Experts of a small language model: 8 experts in each of 12 layers.
Below are experts of layer 8 (counted from 0) of a mixture-of-experts language model. Rows are named router (the router's row for the expert), down (a neuron's output weights, with its number) and show model dimensions 192-383. Each number is 128 + 32 x the weight over its row's rms, rounded and kept within 0 to 255.
Before each expert's rows: "raises" lists some tokens whose logits its average output raises strongly, later layers aside. This comes from a sample of Wikipedia text that the model never trained on.

# expert 0
raises: ".", ". ", ", ", "-", "; ", "\n\n"
router [112 130 108 114 166 118 143 134 179 108  88  84  90 146  98 116 162  95 154 106 150 115  99 118 128 182 201 171  87 152 138 137 184 108 115 156 118  73 151  73 164  81 160  77 113 179  95 112 132 166 106 115 111 120 214 157 205 175 134 243 135 114 123 136 142 115  90 115 152 106  89 162 128 120 181 100 141 121 148  77 126 152 156 131 166 127  81 125  85 124 100 117 137 141 134 111 165 135  99 120  72 163 111 187 143 152 141 188 121  77  96  88 158 123 190  72 163 134 119  40  48 134 126 128 158 132 179 152 126 170 155 164 106  62 116 111 111 176 169 115 175  76 153 144 102 169 132  86 192 174 133 122 119 106  94 124 145 119 170 116 106 137 202 114 156 168 139  97  64 133 120 121 103 132 177 114 148 111 182  96 129 140 163 172 125  96 115 120 111 131 193 121]
down0 [130 181 113  77 158 181 115 218 151 119 139 134 183  93 152 130 147  94 100 139 107 148 159 105  80 156 155 138 173 108 141 143 123 125 146  79 117  89 136 137 157 150  82 171 165  88  77 122 110  66  88 129 118 118 115 106 126 129 118 116 102 139 129 168 182 149 165  85 186 128 128 152 110 100 150 149  99 127 118 190 146 112 120 181 132 142 133  97 159 102 118 105  96  89 150 114 118  86 100 124  75 146 130  73 129 154 161 174 107 111 144  96 106 119 125  97 125  70 133 149 111 161 124 150  72 111 130 136 122 162 142  78 135 210 109  78 180 125 142 125 106 114 159 151 148  99 121 166 138  96 108 138 126  40 127  81 116 131 120 147 105 147 127  95 155 124  77  52 185  84 106 117 138 149 113 147 104 137  68 135 126 121 180 151 105 143  93 132 112  71  69 164]
down1 [132 110 114 103 115 122 120 152 109 165  92 114 106 138 115  82 128 202 164 119 189 114 154  90 209 162 104 171  98 155 134 139  91 127 146  67 116 133 137  61 128 141 170 176 116  97  94 177 126  86 140 118 118 159 132 164 126 119 222  99 146 100  87 167 119 134  82 103  99 127  94 115 201  59 176  95 155 103 192  97 119 155 127 171 117 101 124 173 179 155 140 105 149 129 112 105 179  83 150 108  46 127 157 106 147 100 124 169 134 149 135 144  97 116 141 169 117 154 130 150 126  83 133 110 139 190 151 143 158  74 114 144 127 150 160 152 101 148 172 119 142  81 173 140 116 153 138  90 121 154 121 102 147 125  94 154 107 160  71 123 115 123 121 185 146 111 175 108 135  72  88 140 107 108 186 149 114 133 139 134 162 139 147 153  70  97 192 109 165 167  98 131]
down2 [100 164 108 216  99 130 131 131 120 135 116 171 148  82 130 127 113 112 140  25 124 144 147 174 141 129 111  73  96 169  87 184 123 143 143 142 150 134  96 140  93 177 122 135  92  93 118 188 146 113 101 115 151 126 140  82 139  81 143 150 131  83 188 150 142  98 149 126  77 156 142  99 139  95 153  55 186 110 120 108 104 130 151 101 148 125  93  84  99 117 109 124 114 115 172 151 117  84 150  91 166 145  47 124 125 121 126 154 181 155 153 127 130 136 110 143 110 135 112 147 130  63 165  83  96 126 141 188 122 169 117 127 142 200 115  93 134 157 116 117  90 136  48  92 154 154 148 150 150 162 122 106  89 140 182 149 105 102 131 163 146 103 152 198  82 160 125 139 158 130 119 124 162 117 138 139 113 118 124 139 134 132 153  59 111  92 135  96 124 148 112 105]
down3 [171 147 132 124  96 101  88 119 149 109 143 146  88 110 146 178  69  89 187 160 152 169 151 105 109  65 167  99 113 107 169 146  70  92 111 113  89 146 162 119 143 161  67  66  86 105  97  82 136 131 112 111  84 140 141 112 177 151 159  99 145 163 148 163  50 146 176 136  98 170 199 157 151 104 120 129 124  59 140 123  95 177 152 170 176 173 112 138 176 100 163 126 217 148 150  87 173  92 106 154 110 146 139  97 172 211 123  83 138 107 107 159 126 119 118  97  95 143 130 149 192 133  59 141 144 104 140 147 161  96 159 131 169 128 147 112 164 105 100 115 136 142 112 136 177  59 130 153 134 125  67  98 109 177  59 109 165 124 139 102 127 157 187  81 125  85 114 116 208  52 100 105 125 114 165 134 139 155 157 148 103 135 130  91 169 106  99 136 149 133 114 187]
down4 [143 123 134 132 124 115 133  91 135 157 128 172  99 198 129 129 157 103 142 142 110  92 157 164 117 185 124 104 116 112 154 130 119 136  62 131 142 154 129 145  77 150  94 110 175  90 121  73  55 123 130  70 100 119 128 151 137 124 174 147 188 107 167 147 168 121 106 100 119 158 142 125  98  76 154 156 160 100 141 148 142 102 163 169 111 153 123 123 111  77 137 107  89 107 102 198 128 114 146  60 139 117  92 139  90 128 123  93  96 153 129 126 163 121 106 124 129 114 137  21 171 131 148  93 156 150 163  81 126 110 135  57 196 153 117 137 129  90 125 138 171  92 148 124 138 113  68 109 178 139 152 122 192 133 135  75 141 141 126 100 129 108  91  87  78 132  95 116 179 155  72 153  90 174 135 131 108 142 141 121 121  44  54  76 145 155 134 180 113 153 115 169]
down5 [ 95 142 177 153 146 125 129 119  93 105  88 125 122 109 124 119 127 109 114 145  83 139 116 130 133 107 153 162  81 177  97  54  89  73 156 129 102 111 117 114 152 175 158 100 149 110 119  98 173 142  98 133 134 173  54 166 107 102 102  88 142 133 135 153  71  99 129 124 142 187 125 128  73 145 152 100 154 127  67 143 103  84 126 131 125 199 104 121 121 136  54  60 157 193 137 129 142 151 171 154 147  75 122  99 136 244 170 147 108 136 136 128  82 181  99 152 128 102 115 124 111 100 111 169  88 150 133 149 163 194  78 140 102 131 166 157 187 101 116  96 139  35 134 177 134 132  99 119 154  96 156 181 135 123 118 137 101 110 117 116 157 152 120 197 125 168 150 131 153 163 191 162 126 108  97  96 117 166  57 154 114 152 148 114 136 123 122  67 115 152  64 152]
down6 [100 117 162 100 152 115 139 122 166 157  85 119  96 141 121  67  78 114 184  92  95 102 193 130 123 140 113 151 165 136 108 140 114 156 171 123  39 136 119 156 127 106 192 194  98 133  70 167  89  80  89  86  81 110 169  86 106 109  95 101  86 142 138 121 175  84  85 137 165  71  86 117 181 106 141 115 118 100 104  98 124  88 144  60 144 166 116 116 121 166  88 101 130 164 150 141 142 141 104 180 181  90 142 120 120 125 144 105 128 101 159 122 118 146 162 119  85 126 113 138 160  38 108 131 108 115 122  74 139 114 183  95 150 124 113 163  69 132 150  95 143 123 146  92 156  89 155  94 184 163 180 174 166  81 134 132  96  98 172 161 113  95 134 146 176 115 104 170 161  81 155 183 125 143 172 125 107 104 105  76 129 129 151 175  90 129  60 123 201 147  57  78]
down7 [181 105  68 128 162 168 116 135 114 131 170 161 139 169 152 182 138 149  91  96 123 135 122 114 116 150  82 123 162 134  82 184 134 156 164 127  89 147 110 131  76 169  87 155 150  84 147 120 121 122  44 139 112 165 128 134 113 178 126  94 138 119 142 132 168 119 109 153 130  92 117 136  68 145 121 104 104  89 138 152 146 137 159 120  95 148 104  95 129 107 124 120 136  89 152 162  85 147 114  99 125 166 116  78 141 136 110 164 119 118 148 154 116  98 109 166  72 139 121 148 140 175 117 138 170 165 167 152 141 112 147 136 113  77 125 157 104 103 127 127 101 131 156  99 104  56  65 133 116  39 134 219 117 130 136 128  62 164 166 128 107 122 188  55 124  83 102 125  87 144 126 153 126 129 127 176 136 138  92 115 168 186 154 107 107  76 138 116 118  94 119 123]
down8 [ 88  91 120 163 246  88  43 124 123 145 153 148 127 102  78 156  97 152  96  66 129 115 118 139 130  62 129 128 127 121 148 156 117  94 131 117 116 112 118 140 154 117 116 205 102  83  99 103 160  93 156 152 115 121 125 118 134 136 162  77  87 108  61 121 113 144  76 130 130 111 144 156 150 130 177 144  95  89 142 141 187 106  45  83 134 149 141 104 106 128  86 113 174 114 138 128 139 121 110  77 117 139 102 167 103 113 125 146 121 146 135  81 133 171 131 105 125  62 178 112  92 116 118 112  88 153 117  78 101 133 140 130 109 118 176 155  91 100 130 154 106 143  90 177 111 133 154 142 131 131 158 171 136 173 123  63 176  84  97 203 160 199 142 102 111 120 123 100 157 192 138 127  95 183 146 124 107 130 126 172 177  62  94 169 137 154 150  73 168 115 156 111]
down9 [ 40 161 133 149  96 106 152 101 129 109 173 134 142  79 102 115 127 104 118  87 153 161  80  93  80 105 127 157 119 121 122 101 131 120 131 201 122 126 143 131 152 142 162 128 146 130 131 152  85 100 108 146 110 140 159 133 128 102 105 134 175 132 128 130 149  97 136 127 153 177  43 149 147 124  80 187 145 164  81 148 118 139 111 124 115 130 114 108 163 145 131  94 126 147 105 123 153 176 126 157 163 125 108 134 121 159 173  90 186 119  95 159 103 118  86 169 164 161 204 107 166 115 146 150 147 108  88  82 114 113 136 101 137 161 108 101 133  96 146 135  86 109 130 156 140 176 118 106 101  96 113 146 129 178 154 138  98 142 135 112 116 103 115 112 132 137 121 196 111 116 129  98 148 163 139  75 179 132 164 105 134 106 151 106  76 123 135 111 133 149 102 107]
down10 [139 135 134 161 124 113 107 130  86 145  76  64 197 148 118  94 154  92 170 133  74 157 114  49 146 171  90 177 107 102 102 145 118 105 149  87 190 140 165 122 106 149  65 170  72 113  62 171 124 147 148 129 119 113 118 133  82 109 139 109 131 103 111 104 101 127 114 144 148 144  91 132 160 130 157 124  32 130  99 144 113 115 103 142 191 148 133 157 123 144 121 144 190 103 141 146 126 189  30 175 102  92  91 128 143 127 117 128 118 124  88 141  71 115 102  96 171 136 131 124 150 109 105 133 126 136  94 104 146  81 109 143  80 132 116 133 126 121 114 128 110 160 148 157 142  97 112  87 139 134 151  96 130 145 127  92 152 156 107 131 118 139 139 138 156 126 145  88 139 122 145  76 143 168 107 137 205 138  60  90 168 185 213 158 163 109  94 168 136  95 124 127]

# expert 1
raises: "- ", "In ", "The ", "On ", "It ", "By "
router [163 177 130 177 121 178 163 129 140  92 126 168 103 100 115 136 106 147  92 147 117 147 131 168 141 149 142 114  88 139 139 156 117 105 137 104  91 124  90 140  71 126 135 143 196 115 168 125 155 152 178  97 122 109 100 127 159 213 128 155 162 123 156 171 139 103 106 165 147 100 109 130  89 122 175 132 112 129 186 132 114 127 110 116 128 191 145 127 104 137 153 171 127 126 147 135 114 123 171  85 163 168 136 120 143  89 125 128  87 159 186 138 148  83 156 128  71 133 148 122 171 132 121  91 172  96 109 134 122 109 129 131  82 142 108  80  81 135  83 146 106 147  94  96  58 184 133  95 102 137 127 120 172  94 133 184 134 208 153 148  94 141 138 151 138 171  92 110  98 161 148 112 102 109 185 150  86 183 107 168 162 105 137 147 149 104  78  85 126 165 146 139]
down0 [113  58  84 160 118 127 160 120 163  99 122 110  86 140 200 108 197 112 111 189 123 102 172 168 111 103 187 141 150 111 121 117  91 149 133 119  89  79  62 154 117 148 105 130 117 118 203 158 112 182 130 127 122 127 115 141 144 147 123 128 165 132 109 197 132  82 104 138 155 166 167 136 141 103 145  51 122 162 164 113 148 130  51  77 107  74 114 155 145  83  94 119 137  99 107 154 100 108 150 187  70 141 153 152 156 134  69 106 153  97  88  97 148 191 121  84 160 102 160 115 146 134 119  92 166 129 130 127 133 131 131 108 103 165 146 139  65 130 109 140 117 125 106 104 154 135 129 119 104 125 124 152 180  86 143 115 144 152 108 121 132 101 107  94 126  65 158 161 148 135 167 121 116 179 142 142 141 149 165 168 160 151 104 124 127  55 132 174 109 151 117 109]
down1 [110  82 106 131 108 136 132 107  97  89 120 140 105 129  94 132 112 125  98 109 118 106 186 209 135 127 116 152 153  91  94 152 186 176  93 125 149  70 162 128 121 132 129 120  89  94 195 179 154 190 116 132 152 135 126 142 141  80 164 134  84 187 137 160  79 159 137 190 129  85 126 157 128 120 147 134 157 128 102 171 152 102 155 123 160 124 121 144  98 173 100  96 164 120 167 102 129 107 130  96 125 142  76 123 156 137 103 148 169 141 110 112 100 140 153 135 120 106 129  86 108  82 161 181 119 110  98 116 185  97 132 137  94  87  96 124 159 176 169 142 175 103 150 106  96 123 167 115  56 145 129  80  63 145 104 152 100 149 183 111 123 112 189 129 167 147 105 124 141  81 119 111  68  61 144 177 131  58 153 106 124 159 117  78 141 170  53 153 108 112 131 110]
down2 [165 141 102 171 100 160 107  89 153 121 139  76 181 100  36 112 151 148 156 154 125 178 162 104 114  95  81  92 155 145 149 104 133 156  96  84 136 150  97 183 164 164 143 108 172 139 129 166 143 135 116 108 138 123  73 127 114 127  92 168 116 136 116 137 179 135 138 148  58 123 116 177 139 116 180 115 155 162  98 140 136 140 162  67 152  69 144 124 162 144 135  93 143 117 163  76 129 130 106  80 145 140 116  98 134 122 137 112 128 110  99  53 151 129 167 147 141 146 152 140 134 130 151  98 107  99  78 177 145 135 140  87 137 158 128 187  74 152 162 140 140  80 104 117  46 106 148 115 123  36 100 123 111 125 110  96 131 115 190 160 196 121  74 180 109 142 133 147 170 163 193 134 123  80  63 132 151 155  60 133 164 101 117 128 166 113 134 171 136 122 134 118]
down3 [130 149 168 114 152 114 125 122 103 112 131  84 159 160 169 139  89 169 159  54 132  79 134 146 100 104 154  81  98 146 152 110 181 118  98 126 183 143 110 150 177 101 159 115 100 134  84 125 126 102 118 102  90 156 136 183 115 139 141 124 127 189  69  92 125  57 119 164 150 147  80 123 145 125  96 179 103 112 123 105 109 147 123  87 116 129 147 124 146 160  87 149 122  95 106  93 161 189 103 208 132  38 147  96 153 122 179  68  66 161 164 113 169 175 131  80 165 147  80 165  80 149 134 179  52 148 205 115 195 131 157 142 186 153 125 119 159 109 113 139 113 140 142 126 124  47 119  96 113 113  96 130 113 104 167 137 119  93 141 104 140 131 121 168 106 112 122  85 114 157 131 144 134  96 113  94 109  71  85  98 206  92 131 161  98 106 112 149 145  86 111 122]
down4 [169 100 114 138 203 173 133 168 131  95 116 136 122 134 105 153 154  97 141 107  95 161 157 133 102 118  45 117 150 127 122 107 123 109 134 143  66 149 159 141 148 118 103 174 117 152  71 136 153 124  90 166  94 135 157 138 102  98  83  82 134  73  66 148  80 132 127 136 103 168  92 109  88 127  81 160 103 114  95 141  93 100 113 145 117  74 137 113 158 159 167 161 139 141 147  88 134 111 173 121 185 138 115 185 116 135 103 156 110  93 145 164 167 129 107 122 123 187 136  80 151 152 154 115 136 183  83  96 132 169  95 169 165 154 121 152 162  79 161 127 149 112 166 166 156 153 107 118 151 127  99  90 147 112  73 122 148 147  92  94  96 119 146 173 129  62 139 126 148 101 148 106 131 130 146 160 138 102 111  96 112 161  69 182 166  93  82 132 147 119 135 136]
down5 [171 108 165 141 121 147 130  80 113  91  76 120 105 113 174 178 157 167 131 106 183  78 148 136 146  84 136 101 131 101 108 120 169 154  78 141 120 123 131 168 116 183 146 111 103 100  72 197 110 150 109 158 114 141 104 177 138 110 132 141  56 155  65  93 117 190 132 130 166 146 148 126  96 130 141 112 156 130 115 221 232 129 150 159  85 127 150 184 152  94  87 153 128 173 144  93 103 101 153 153 166 136 109  75 159  82 120  96  75 110  97 147 159  99 172 130 102  84  74  88 163 187  93 173  93  97  55 136 149 173 166 134 164  98 135 127  87 126 174 107 128  88  95 123 170  98  72 125 102 178 185 104 107  65 124 143 142 141  86 119 125 119 121 100 144 145 119 148 128 127 109 125 100 149 134 109 127 140 146 121 132 100 168 173 140 188 134 119 114 185 145 186]
down6 [149 119 133 112 145 119  83 104 129 166 108  51 202 140 157 154  97 144  77 159  81 142  86  94 120 127 142 131 133 113 164 121 121 152  96 135 115 185 174 106  62 147 133 155 107 133 126  77 149  80 105  98 127  92 107 105 111 117 148  76 113 148 120 109  72 148 137  87 143  82 181 234 155 183  99 104 102 112 169 121 159  78 100 106 122 133 162  94 133 157 157 128 127 204 141 125  87 107 137 159 135 187  95 211  92 110 110 129  75 112 150 121  95 152  93  72 122 121 117 146 126  90 155 160 191 129 125 134  94 104 160 164 159 137 163 150 135 156 132  75  83  92 143  98  91 144 113 116 135 161  51 147 120 111 138 150  85  94 192 117 113  99 136 111 151 153 142 139 118 130  59  77 181 156 115 146 131  53 180 125 128 190 135 130  97 149 107 167  97 142 124  77]
down7 [ 79 122 147 157 143 121 152 141 129 162  77 166 146 140 132 145 136 163 178 130 148 108 146 108 138 151 140  94 153 119  93 107  97 171  87  81  70 125 104 128 178 151 169 125  52 108  95 107  55  60 123 120  91 153  83 180 127 130 132 105 145 138 111 107  72 152  87 175  50 169 148 164 145 190 192 128 157 168  90 131 134 129 155 137  84  93 149 124 105 112 147 125 127 102 140 123 122 140  95 166 111 157 183 131 125 124  82 112 107 105  70 137 171 120  80 128  92 121  97  86  82 120 169 157 103 115 143 136 203  68 157 162 127 111 110 159 138 106 101 140  64 124 130 158 119 124 194 141 147 108 167 167 129 117  47 136 129 134 158 157 141 121 129 177 111 111 186 124 135  80  49 124 109 156 116 156 153  94 127  83 162 137 102 152 151  99 125 177 131  86 138 103]
down8 [139 156 159 179 172 177 113  99 111  84 109  98  74  87 141 130 136 124 178 178 157 174 129 172 160 125  94 105 121 134 160 148 151 176 134 137 165 117  91 112 121 116 179 112 142  87 132 133 165 107  97  80 110 133  73  94  81 151 121 188  94 147 116  99 102  56 126 117 140 152 156 120 104 113 111 208  82  98 115  89 172 150 132 135 137 122 112 164 141 177 148 114 150 146  94 117 152 102 124 163  56 166 101  87  86 138 172 168 165 125 140 143 105  71 160  79 128 124 205 154 115 110 102 145 126 116 110 155 155  66 122 154 195 128 134  77 151 114 117  68 124 130 106  73 145  85 143 175 161 154 103 148 114 127 128 132 154 120 123 105 149 102 128 134 100 115 125 141 136 186 164  78 144  83 130 146 123 106 147 194  93 154 134 150 145 124 127 106 202 176 118 165]
down9 [137 132 158 172 116  97 129  87 168  76 132 150 124 113 105 138 156  98  80 146  85 100 175  84 151 128 130 107 108 118 141 124 103 142 135 156 116 137  99 129 128 177 139  89 188 110 111 104  64 167  92 114 137 110 118 119 191  95 161 130 186 169 122 106 147 150  76 173 172 110  93 125 136 101 151  77 142 177 131 127 172 128  84  95 103 152 131 155 115  78 169 145 133 132 101 134  98 132  96 132 120 157 139  37 112 104  56 186 159 130 114 106 169 141  82 165 126 137 156 101 136 125 135  62 145  60  86  89 132  99  79 139  97 114 111  88 186  93 105 110 125 140 114 105 118  88 142 137  79 164 101  76 155 140 116 126 145 192 116 187 147 125  68 188 138  98 102  86 117 119  86  98  71 145 147 187 137 102 165 146 180 129 112  98 219 124 106 152 184 119 196 153]
down10 [124 111 112 129 173 191 102  93 155 125 139 135  61  93 166 147 115  81 208 102  89 169 120 111 113 139  81 101 136 159 158 137  88 138 116  70 156 144 177 149 146 103  80 136 135 139 101 147 120 161 115  64 178 179  78 109 144 127 157 131 139 148 114  87 144  86 175 118 156 124 110 143 126 135 125 194 121 104 145  85  89 180  93  72 175  88 117 115 139 149 176 154  92 136 144 121 176 101 142 141 125 134 152 129 145 128 120 115 120 141  93 200 115 123  74 142 123  91 127  58 153 137 152 119 110 127  98 186  98 120  88 101 159  87 148 131 239 129 159 126 124 115 179 181 129 151 132 122 167  91 134 151 120 195 112  99 124  74 102  85 138 136 131  98 212  44 125 120  84 149 135 135 102  89 117 212 138 160 108 145 106 134 145 160 179 125 125 107 118 147 108 122]

# expert 7
raises: ", ", "/", "\n", "er ", "-"
router [135 102 148 198 164 154 147 129 129 117 140 115  85 153 137 175  68 135 171 125 133 120 155 165 140  83 105 121  97  91 202 122 150 123 162 141 120 111  59 112 124 109 137 104 116 113  82 136 173 127 157 122 121  81  91 150 126  86 120 212 134 136 132 148 165 141 160 149 115  90  83  89 178 117 141  87 134 137 174 185  89 122  61 166 139 179 111 125 113 126 138 115 158 121 133 160  60  91 141 141 121 142 149 136 122 149 159 147 144  95 143  94 126  61  52 146 120 165 135  50  96 113 122  94 149 148  86 129 121 148 158 128 158 143 146 127 153  96 110 129 138 126 168  48 122 107 114 169 182  66 154 172 183 104 126 128 166 155  85 137 143 107 120 121 132 142  96 164 203  96  78 112 125  84  66 166 128 118 132 140 138 107 147 114 138 139  87 175 162 140  40 106]
down0 [148  64 161 156  94 139  85 133  78  82 143  70 109 147  79 137 130 163  87 124 143 143 121 172 122 143 135 120  90 141 116 100 154 105 101 169 131 155  96 108 149 146 155 127  74 124 100 129  83 105 134  53 117 127 151 121 154 111  64 154 166 123 190  98 101 155  97 160 102 144 155 107 158 130 116  74 134 138 120  94 146 133  61 143 156 114 151  94 145 188 125 128 136 149 140 178 176 168 178 137 154 103  66 162 184  87 185 129 163 125 160 148 170 103  88 140 113 178  62 130  86 108  52 109 102 148 146 115 106  69 119 110 142 185 154 144  93  79 187 138  83 138  68 110 157  85 131 145 139 122 108 150 135 182 104 100 146 146 117 109 106 139  57  94 138 136 217 130  88 146 143 127 139 142 157  57 129 173  96 147 109 114 124 109 135 127 100 172  67 115 157 137]
down1 [ 96  99 138 129  98 206 156 144 124 180 135 154 155 185 154  71 120  78 147 126 142  49 102 128 121 126 103 151 173 178 183 136 119 106 124 117 111 169 119 123  58  87 174 108 134 131  95 141 120 137 125 151 138  49 152 127 176 157 130 106 125 148 178  79 109 221 138 102 133  79 134 134  95 117  91 124 115 169 153 135 145 169  96  84 126  84 132 190  97 114 108 147 145 126 120 155 131  82 111  86 161 141  78  93 131 153  72 112 163  92 165 132 165 145 196  71 109 167 137 104  81 141 107 144  95 143 152 107 110  65 148 132 170 122  86  91 124 113 137  97  35 157 121 161 176 122 167 120 111 108 135 156 154 105 156 136 119 106 123 185 141  75 103 107 126  99 141 136  60 118 121 182  98 181 101 205  91 156 167 227 117 120  65 124 117  64 132 164  51  93 105  97]
down2 [146 169 145 167 155  98 145  93 150 134 115 104 104 129 115 108 135 147 174 143 138 141  89 146 127 159 152 183 159 158 139 117 188 118 196 108 132 130  71 106  88 118 147  97 102 142 118 129 169 113 131 112 132 128 103 107 141 158 171 170  90 166 122 160 136 143 113 170 129 186 154  84 114 149  80 149 182 121 112 107 126 162 102 168 124 117 140 118 141 231 201 116  65 103 134 105  84 152  90 149 150 125 117 145 149 173 103  78 128 154 158 106 213 174 226 138 135 109 166 138 154 129 125  93 199 108  83  90 126 114 114 130 153 102  87 154 147 125 205 160 121 119  61 133 157 120 149 174 104  86 139 154 114 145 136 135 116 116 127  98 140 126  89 142 102 127 151 198 133 211 134 125 123 148 138  85  83 161 138  98  78 121 136  82 158 124 170  31 119 111  86 135]
down3 [120 118 156 157 111 105 100 117 100  76 162 156  99 156 120 114  90  63  96 117 163 142 148  91 203 132 143  44  55 125  74 180 171 165 149 178 122  81 157 135  76 161 117  84 128 125 110 153 113 117 158 147 144 149 176 156  85 137 165 122 142 130  69 123 158 144 169 126 110 142 125 160 141 168 114  96 123 182 105 148  81 100 140 108 173 102 159 100 110  78 142 105 101 102  94 138  95 186 131  79 107 160 109  71 126 141 136 185 105 158 187  92  80 132 208 142 116  89 172  56 149 190 105 154 148 128 133 100 160 147 139 135 121 113 162 104 129 123  98 108  90 171 114 217 105 160 110 148 146 118 138 163 107 119 114 145 124 160  98  92 147 180 140 104 109 143  99 145 132 128 158 124 129 107  84 197 130 172 132 148  70 240 141 104 167 145  97  70 163 139 175 102]
down4 [102 150 127  73  96 102 101 126 159 186  93 106 136  67  80  65 120 127 144 103 150 164 161 102  79 175 110 119 167 155  95 139 138 106 125 129 132 115 109 141 145  79  15 156 133 104 154 160 178 107 153 159 123 124 171 225 130  73  90 177 131 160 131 192 128 175 101 173 199 112 132 123 104 126  74 124 193 157 195 153  97 184 105  88 152  83 112 133  92 103 127 145 166 126 131 122 143 167 125  80 114  68 115 144 140 175 138 109 117 137  73 137 168 120 142 106 146 171  75 102 108 135 123 159 129 132 137 149 148 117 139 129 132 103 109 158 195 106 123 106  42 109  83 131 201 149 113  99 119  88 179 118 194 165 128 121 184 102 123  91 171 101 171  91 102 150 115  94  93 145 196  93 114 134 122 126 116  86  86  86  81 144 106 108 194 172  92 138 150  98 146 166]
down5 [126 178 141 139 180 177 120  66 224 151 146  94 139 171 150 209 149  89 149 109 202 168  94 106 167 120 126  84 139  95 187 127 127 118  98 140 131  83 140 162 175  90 165 137  89 149 134 126 162  88 114 146 142 111 108 138  99 125 181 112 188 178 136 121 116  98 132 145 124 135 100 112 121 143 135 114 125  80 131 132 128 142 137  88  97  77 171 161 141 150 134 185 179 120 108 116 111 201 156 164  83 109 125  63 106  93 130 139 138 146 125 159 111 146 135  91  88 117 141 104 155 144 111 136 154 159 160 100 142 104 118 162 150 122 112 133 190 131 104 114 105 154 109 115 146 116  76 169  94 114 179  79 145 141 121 130 114 118 177  78 120 129 115 107 132 162  92 140 123  67 112 111  92 181 109 182 168 123 116  99 137 157  64 172 180  55 121 170 114 109 175 109]
down6 [115 126 116 151 105 102 118 133  89 113 177 106 129 126 117 145 164 117 128 111 111  99 196  79 146 152 124  75 142 150  81  88 147 166 128 143 133 148 108  25 154  94 109 140 173 108  97 114 121 140 129 108 103 131 153 157 185  90 132 139  87 141 103  77 150  43 159 134 130 211 145 134 154 108 186 174  92 158 104  89 170 126 144  94 169  60 171 121 146 152 113 156  99 155  56 122  75 149 116 110 177 109 100  36 142 138 115 122 144 187 209 170  96 101 158 143 110 177 139 161 101 138 153 122  69 143 109 123 119 176 167 124  87  90 217 143  49  87 136 123 160 130 103 113 132 108 147 113 174 147 153 117 143 135 125 116 111 160 126 131 130 115 143 117 140 143 146  96  84 114 124  92 134  95 137 140  84 123 109  98 150  97 140 179  98  97 139  89 126 149 139 114]
down7 [134 163  79 117  85  67 177  89 122 178  69  77 111 151 136  96 141  87 100 132 117 145 111 111  99 157 139 101 171 177 115 122 119 160 164 129  99 162 178  85 107  47 197 131 146 170 126 194 126 128 126  82  93 138 161 166  89  93 114 110  75 167 172  91 206 139 177 147 129  57 102 148  79 149 125 151 135 115 156 167 152 125  49 148 124 111 138 129 143  90 194 176 113 102 111 101 165  80 147 127 120 134 130 109 147 116 128 153  93 179 101 159 177 179  76 130 124 159 126  83 186 116 110  74 135  91 118 153 176 129 136 123 141 109 138 130 132 154 169 223 104 138  82 162 172 153 101 106 154 164 142 117 162 136 152 160 209 128 112 130 112  86 116 212 194 169  85 176 102 155 137 148 109  92 132 114 128 138  92 130 139 146 143 154 110 144 137 120 168  75 159 133]
down8 [127 145 192 199  40 142 113 150 161 156  94  90 151 110 118 172 151 136  53  96 103 133 126 157 120 145 145 167 110 120  99 179  75 129 124 135 124 117 154 127 129  94 118 193 132 166 174 105 124 175 120 136 128 161 103 166 157 109  96 101  98 157 134 113 134  69 165 129 106 138 101 116 148 165 130 105 125 100 111 137 113 141  98 102 188 164 175 139  40 177 163 104 120 128 182 120 141  94  89  97  93 123  46  92 147 159 159  89 180 121 106 120 117 124 167 129 171 138 142 179  80 110 162 138 166 154 138 118  71 159 143 123 158 117 165 171 157 138 124 164 172 142 206 117 139 149 119 100 143 158 125 111  32 163 115 120 101 115 117 114 125 116 148 134  80 182 196 113 144 166 122 145 155  98 108  70 109 108 113  82 136 158 122  99 148 108 174 112 180 118 142 196]
down9 [124 178 102 134 166 102 174 179 139 140 162 137 124 162  88 114 148 134 132  95  89  95 112 183 137 165  71 114  96 127 124 162 104 119 156 167 133 146  90 172  97 136 120 124 119 122 118 114 150 100  64 141 154  97 135 105  95 151  22 137  96 115 118 158 116 133  84 169 137 141 121 124  84 120  88 123 107  81 156 120 126  91  84 221  98  83 159 132 188 137  94 108 109  99 166 131 124 138  58 135 116 121 155 142 132 104 171 136 136 142 121 151 134 155  95  74 147 113  98 123 141 136 106 118 158  88 151 141 154  99 121 148 196 134 127 139 106  56 210 123 102 155 158  89 127 119 140 144 109  66 104 135 114  90 120 103 194 126 173 117 119 129  85 123 119 214 159  83 116 132 123 153 153 144 145 136 116 146 165 180 103  86 148 115  79 139 121 123 133 158  54 104]
down10 [ 99  83 211 163 122  87 108 131 177 126 140 116 101 110 128 143 133 193 142 151 142 143 133 173  66 113 185  76 160 153 154 133  83 173 144 153 155 104 172 144 117 117 163  71 106 101 104 114 132 170 179  99 165 172  72  89 134  91  64 131 147 123 135 213 141 117 176 137 125 140 135 106 133  66 205 147 127 104 101 180 184 138 190  98 101 170 137 137 165 140 124 158  85 168 112 181 106 121 156 148  68 150 134 169 122 111 148 114 124 115  74 149 149 125  96 141  84 131 133 150 157 142 151 133  63 144 138  75 100 128 164 101  89 145 121  98 114 203 169  88 137 158 117 119 110  71 117 161 129 103  82 100 240 119 121 150 150 138 122  73 116 142 104 157 127 160  76 153 153 135 109 146 170 143 107  75 154 157 117  98 121 196 102  57 150 136 170  98 164 122 117 117]